python train.py --n_layer=9 --n_experts=96 --d_shared_expert=128 --moe_layers=[2, 4, 6, 8] --batch_tokens=[32768, 65536, 131072]
Below are experts of layer 6 (counted from 0) of a mixture-of-experts language model. Rows are named router (the router's row for the expert), gate (a neuron's input weights, with its number), up (a neuron's input weights, with its number), down (a neuron's output weights, with its number) and show model dimensions 0-255. Each number is 500 + 40 x the weight over its row's rms, rounded and kept within 0 to 999. Numbers have three digits each.
After each expert's rows: a language model's description of what the expert responds to; "comes before" lists some tokens at least twice as common just after its tokens as in all text. This comes from a sample of Wikipedia text that the model never trained on. Tokens count by the router's weight.

# expert 13
router:547501547429538517527477505563486452482448507447527444452455492489490506525445480428480514518490539509451522562512511485575460517521466475521584513477466488538534497485449490414543445475538473443500537500453455517494514529513426500454476433493487508524507478468476545509558585484525435500516485525517535489441512498492445485577507540503446449501548491414563555379449482517443438446486482476487477430504560496472527526553517554523484515568514581468507527502411529504476471523499503568524484448515479449485542530452542498489459474462550463427513549500415475491454494454585531555479463483442523487547534496568425467460509450435468513486453471519507479468536451480514492534403482499459548571525447435481437507499474505480527475542501550528545450431508493473587465582498497
gate0:457466500523470423551543532544487516477559420471474516492518526524464545553444490514464483473513522475476514507531456562429481499592483460495485483496443551515485474487498497580558464409458530506504498524511550525545435492546558424416450465496513521541506526485524515511550522503540441509452471473521523487526527503478465481530538482435540581508489541445550479461563544532520486480559468524537485500468574496457446518461510452507513513505497523530500466583532501417483443439490406559561478579469522476522441501546512495576540535537445545504459469479487488459452562449442562493491459548447484475470454445499430500531519417510507518553508429456439523466492548540424511548417598544536513533471473535522498515539521465466473518537510523459507476463565574512540565433474518
up0:538505465487498609521449470489553445514481547516508466520509501450525472451539553537536476568433501463468476532408528468543551521442527571487489522478573428452532539547495505457439528529522487529515501463490473512503599555438466556585543497543487472466487481528459499478467428508504548461517446512500452549492510490514540529444504509571467430501494455538392523532475479478503462489492548495487508488533410535543559522531544518527531489471490489494511528458463461534538544552525606451446505444516455557478542497459498492462452507473545455503500550488522462519567480546545408544489524448492528510545530526548604521499507534475474483462539526549544493543502430493566527472541457431463502479485500497453494486477548524517599523454504458549495549559457427485393505540492472
down0:521463534502508458408503473476477526539538521463491480423453459504509462587561534521511591515563474549480484559539530479593462500478537472493486459475507527474516473509518422476526576460466474532457438532487534449526424461512559490517502495503533501438569547444499491475524469491480454471512528563498444462561505463526477523455466503503462467507481445502563495508526537457518513549524382536535462501504493545481586572542470499490594562451491496557500458472524532524460556446479519556476448504450518491665595463478430464516484532530545564497505478542515510492487506486518536461433547570574502509490438448511460557567497490545504495532538512553488510488547534521499461481493452464546485443538542525520436519482530451439503503454494507536487470511472475494546446542532562
It responds to: Periods, mostly decimal points inside coordinates and numbers, such as 41.875 and 7.19, plus sentence-final periods, initials and quote-closing periods.
comes before: "5", "\n", "0", "7", "9", "6"

# expert 45
router:516484414493559550488585500500491494511517494455454525492532552537423532510520439460446538480523505411463549496503514518487490444468464542472520554536486439467471481477488446516493572499487510505426496451544495485532551504529492543529496506489508505504543458474474383487545435516509560558480495476494550380524523471546527538463509536518566535516435495465556540525493503456437474527530541485504528580467495519450426524486527451517524531492439564515508449495489514526516466566512514473523530510452529520446482543459505499408592507584488498558469440555488430549431517531543490507516537539439458453527507486417497498454578535515537461462508511498493531607500507519543476408570510582488456454526491492497550508490522514514427557487489479546415513507483527420449498550538537
gate0:466513506509484452444433450498448454516564482441456501511506555544442500554500507477532526535536428518460495462468475521531559516499488467456558456503544426513491520473476551565480441469495521567536515533540445529513593453536418466500482588440523497414463533520554553468473465500492478515548515618470515548535510531475503496562497497601512505474436495533514435526478519537439497509487544508472607471432424497485520502484529515526514505456548536452474530510488524455490508470436483491435453506513512474501497514471561537510493594505506478546495510448445513531564454527437442538491510515512472440466467453420534398525520470571486515499474530533445431501512497471537481513461517457473483531478569481489557487518436466547535404533581457536478527483498429510504566463460504
up0:501439467455488477432474508467474439557585523498458503497527592528444489581485487481522501626534435520492523439486510491533540480508488462486523489501532503537495497464470524589510458498491500507536520550590484557542554436475451496490481496451533518466467574490507599470457458489526535489523511578437510499526480556488516486555514557572538496482442524548480440482461498570441503518490530495476544498450417506499498451462520476515475532455555513439564496547449511462498498491480480480455501488524503469469510518451546576521505551539560479543481548425502480551577414503431442538522544482519472446468475398440481394483517486580477507494489593517465442499515492450499503497484516482457521523455546475460549468495452498542546491530570409507491523478494414524488482480460521
down0:528503490462550489546453588449512489532524530483516443521496472493579512420510541501503555516469531580579488501508478465571489510447418475495505535526499528518467560481401471475546472438415484498506474506478542499447477423454430510445453523475475515515517534420457588522528509510511507507543463524417470538479494509515456542516462490466472393489523496540487545532540467546430509516516461563582415460454520506514465490518483491560489524506535513508510529470541485490529571553467542399479587449474502535430561534444495476491498543496467458521494600514528524474458481479520476540537452533560542444432419508503453487501511549499513497518476534533541626523484498522476491520504475576499517502526554487476441491520491498507543541548510562457517448505440580513558513514467532
It responds to: Suffixes -ing, -ation, -ating completing verbs and nouns, such as lifting, scheduling, decision, plus the words this, these, same.
comes before: " of", " and", " in", " with", " to", " time"

# expert 4
router:501526500449503592443538421451483525466544453515508498470497525487525483494495515529537506556514506507463444537503490434514472477599532420479423525496526580568434550496412521524474518479590491489506444499478444505547430540498444448447425461476531483583479515500502495440549451600534503488470510498542496448497470510531562473519543518526500571476523522522517528480491525461444526503459501500482426432546484573460508481491458546509483467508487469544500463455520498535589479541539454511518529488470487481502452448447463514515442551508514600475490467416505533526481491481539454507473506448477545411541458423468453450482479425557522571462490450524459507572473477422528526545543528486526493445487507513527554508482423508489498495498528538478518409563539459483494478581564513
gate0:482561519487496457536496495487450487471483497482437412550499438521483420547558519571503520421456423465494478497523442419507482494497486436547525509534488495539477532487507502494488424462549534471504467421530536548540568473579506543478500478463527448538536486556571405545474497493478510526536418446505515498528501523451519594466553469482563506465505537486593419502497553496446571507472471504430506579544492516451586437480552528569456545458509518474494512439470536465537502503562474469507559588486508477455474500514472457522462408547492578614517499514488513532495529573502448542497449524506485533462544498527554494475528557424544461536492489499428509476521514493491483503506476497442495504467511514489499497538516587501461483504465472542575472535486466474524555462543505
up0:494552526410477491535527486506482455466435509497400490501485482512438488474560520546502506431466470468514524456503485478481492505544505409527502537544474499493527585445496533491534428514551524428488457472543583570546605501529504506510464532506500433561524497569459452485503473533479551580499428436477467471493482509520479515525454523487552507487507480528495490504497475536484524536481451466485508550528510500473531422443503573519409526432499530545467448490501533553463581513502519470511591482526496475503558459449456516492507489514484562566553540527486475550454483561559438529496533540475515559490576522592547523527496568426550432474559480545441478488531505531551451462506507512464514507489533457433503430573507581500451479491411481515572450507470499508493537465565471
down0:468512435464458510486559471431501438553589514452505552497475468520526516557486547489530494498501534541522558513498515520492472501542529477568533493481434457490483479424513497433441541520448545438582383525533436477470458423519489505503461498502529559507500516539529464516464535491518518519533466472520542443469487522514535503514485566503484483516481511513531528477502532527444474443534493489573534435582486535499514466568510565451461482453467527541428486485539494533497534487491508493566500497492479572508525482555496567495474467505516562526445520495473616501449512491446525481548545523461399451466502453477459557380541596488459526509510463512466427464472482428392493491453443511469469523562545504437549516503526551566468561486512449510506588508461507469480518480454551
It responds to: First pieces of Japanese given names in tables and credit lists, such as Sh, Yosh, Nob. Also periods, parentheses and line breaks ending clauses or cells.
comes before: "|", " The", " -", " he", " ", " In"

# expert 18
router:574457388537484568508507534491467520510520485506465479534555522500511420462520527552487535496467546556509526520442423552434529490554548429426451527551393489454473538555439450596511482513522474494503454506557523579453435453552511541500480481458439478461498534467504488532512503467476580508519520425466516441527519494462511505493521468510551489550505446482530483540471512457475447501483503465487526557452513619477400512521489510494480543570533510519507559503492539539515495556533539487474492512528467455476430514445480549511572480535446500533431518526560486591472504490517480430529515534470537524483484442477498553440549524557486476523536494553445542512490491492421498505521538544495533476475508460461523421455502519558512619513579531505493497518511512476430525507455537
gate0:469504482476559490486537547539466551503474527531518467557512451472529496478503490514487600460465560492467548518518540450524528443488488468555474451526498503436441521479444450489512541581480503528500474529526568499498546464431453426521505531527454481515539414480481554531540571516524549466476540493494523567494478545520585548542477531422435481470439507439470501544481508498520510534470484460473495483426481525458525573487428432480510434567518402558500507405435486599544455532505483515490453539483508538460516459499453551453569436556504516516558511543481469441522507482511441468512566480556525511516529547544511421443559532554462530515526459486511570473539580533464550559482509532558491561464509500516539446421471529506550511437524505530509483456522446496510541512528545
up0:497554432510507494471491506503413523551429461509445505484478558431480475493495542496484498464518505501518433505534515517494491556426548500474491470479493449438473520467475517375439612473480546489469444543530520484511471498483516434487542472523578574436575516532543495509540493515547483496449556528472439504529534516515576447502486533461495423519488468517546448547502546422517448534482493546496509527450562530527469514538508500532458509475452473471538459534483451481522566522440404458429530467525493520478537401518595549558410448491522471479467527507540488498503510481482578502555510456473515488472557521552463472393527547506478500519561483417502459446440484520461544548477495516507465491435511526556496458558515491453535482543496563557449541515529522541508481473564500
down0:571471509473472511463526555473535566506442521513456484517492527530442537467470513511508452485465542476522431484437494550521546544492527482490458529517453519524485482524513465494421491485488412481594483556552496511489505424550480519534539578509537419534456486536495521583474501574490455521583512493454524492568462399522506510498513472508476441481500507579506538467489437522514517546561531513484508471571458590446575493441493436539472507527552454479526550476504459478469557489431485489566435437528511566500522479537465500526458508499510557522531517495454500491445466471559471580506537442512528546536546571553540458412497511534510548459430482467546508495557550536561480490440471477513576503530530535485527510479474556497542434543545576464522415501490463475509443540537551
It responds to: Mid-word pieces finishing a word, such as fore, endeavor, compute, plus time or path nouns like way, present, next, years.
comes before: ",", ".", " and", " to", " in", " of"

# expert 15
router:527564497578472518510529427513475578505546501459471583451446558542540455524478483482450463490486444559485515552506460490534408517471464428492470481548496437465492506536516437565573532549526580571541414552502515381486517532533480407478441489480433474571439523546544448452518506477545483509456540507463478555432511457481500564495565461427465503486532553583453516510579585508459433508492534448480456514511520465470499523539544475531533476537537464536513485450484512456475452497549507563497514490472468509515519455510485500428460521521515554464493515469475459520449464487540461513537519491474512467432458477508428490474455470489489510536523470505483518405476521456510441557442517453476526454493530518464559478503548491505543487477444555496517450507542421501456480516512443
gate0:440550502552502457495472455473614500524521491498477486531497434487421454486528509480445553484506476501466559448511559493506516529452527429546454451603486472467521558502445461514535518469530428556451513469482501466508473498533511434491500453468480468508460557528447496552515486493518483479552501521576548524505506454483520483387480502515477510468529522509485538522480587494453530536488521511478481485518460560466473447476532528558477449521506569510510498539542472474467521442490557510496539540494428525559485462503468497513553500578547437514515440427537517465482473568523472482468471451495463522474492468543520461538489528412479615446562429457500546484414420550517534458399478528528430547514425537492473493523485453465533461465491466455539486428544445447565491497579524
up0:475545461524527458513478546519563518599468481517448535462491345512465451535552496506499513472507502506530479457511542464508478523558542419436479464553523469517493499489464489459534482497472474574494514500472549487568527497479519500486467384498475520488474580541430472534511513473505484493505548527516580501542474519489555496450470479452502420492496517533481587518472506540465549497518518519476452500544451566429459477508489463494450529506536510504528522495512506432439527467568496493518570539526513518572543450537539478520522463525527482569565465485577482452466480518558478497399464489507469540540554441528496492554499509431503541400537497534515475492399447511565467431428493499545477558492466490436503534470495479572502521460496486475543515489452404498604471511559487
down0:489499497510514477538580504533416503460528526456464448487456539515486543467512462450497433488536480492469453457495521526524517556432480569516509495449446439542520521487507407545508493492562489464441475608498465405490481522507500482529533525481501508573543511479458525535582563412527496510468522505518410448451573515485516505447510531511534562447486480515538474455572524418490469515480543533487537546488450528584481473425553485475414452478481504495504467528504470566471518458498551463519447475465558440473487531463479573462491579450506532494514516540566529455510519497490582417467477553508575490474466434457500514500587485510534463522482496505513488477528475509436537495572521560519431505488490507416417487467465559570501510559475466507524541495525503543454555460491447
It responds to: Commas, also ")," and '",', ending a clause or noun phrase before and, which, but, who, or a participle.
comes before: " and", " which", " but", " who", " with", " including"

# expert 60
router:473464496574562506511561493530421525450481462516476502500488480412441553473529516515439536468449531520467504493483520609463543567473457568497503563547527445484510480454459459503509560505527452539398445512564524497488480453492512489501485551523472483469517484538429487549532501465520520570470532523489468447545432543532451521451501559511558553412497463462481466541511550523472531490529521396556592499473562550542389575518559413513512458465546556484486467474446542570537477553505493438473483451522415544483491534472488559529567511535531475548466490531558448491535517531471472519467503584429531566433470472470490527518528526504485445472485491526544522471491486527508476462470452517528450497467487461519456510563495502485470531466507475561472537533520421486512513500489530
gate1:465555477559455532598474487501521479546453463524522471569524503478476396557481490552523506545483507461439501493441549496515517560457503474499523454432432519559516473457472534487425496514565470512525473518511536530477496535530520530511489481482523458542464500452509556572546499485569527501514570473481468428481538429496501535487521527446482504422516545366494469539497495476520508520406500493522502510446486544513461522520472505522550549518563506491504457478425473553527476594572480533464549505570467513536544451414492588463463525513488547484511484489485466485537391525480534542480538476496413528486547544537525477428491522521533516525506418511531566513520463460508475517420480480448507523476511507429580473449503509471586494534485458485504476483456466577502516449509402
up1:531504490563457429489500495461513452471460508548441587511455584502541506524450480439495537496574514464518466452564487523441481547417518473497541512403437482464490558469494496437479434523473416479457470518458465457492510441478451559453501542515475526470447445538499520564479441516556442434523468511517453527453461447416450527549494497482522568541485518416527521529529511460564432428479549510560454520444459504449462525493448478548542539494478518480464470506479511507548557565495483529524522459486536491447513454535492530494476550457486423475526499505462476475514426500424488521501481528501458539484516557544481462476438467525411490556508477454521524531468461471461468488456458619464474528448533537461475489516477520498517539487489462508500507631550525482522477487441457
down1:507585519410476465390559538502500526499552540435433522493570569504464516549498462412500554597515498511487471560478558526564490496515454529466492477432455493501478434497513461501499543521519510521509446509473495508447509479544470526494469452527466452510460414431507467461540503535556451504461464465503494474541515487449453474511499514531538547491527524509456465585509533498507498490505505543485465555444571596429459472549544507447490498494551436564436517472494492466499485482530546511510530480511447597502457484477546489548494515550464455429447515532549510508476543552475501423415543520462448507439529453509490515590520519495476566432525533463534478534547438482505499432481449503511489506395531530447487535497521526547492561500437486476504457510611513464466526522528481
It responds to: Adjectives and nouns just after a, an or new, starting a noun phrase, such as a brief, a staff, an acoustic, contract, yard.
comes before: " of", " in", " with", " for", " and", " to"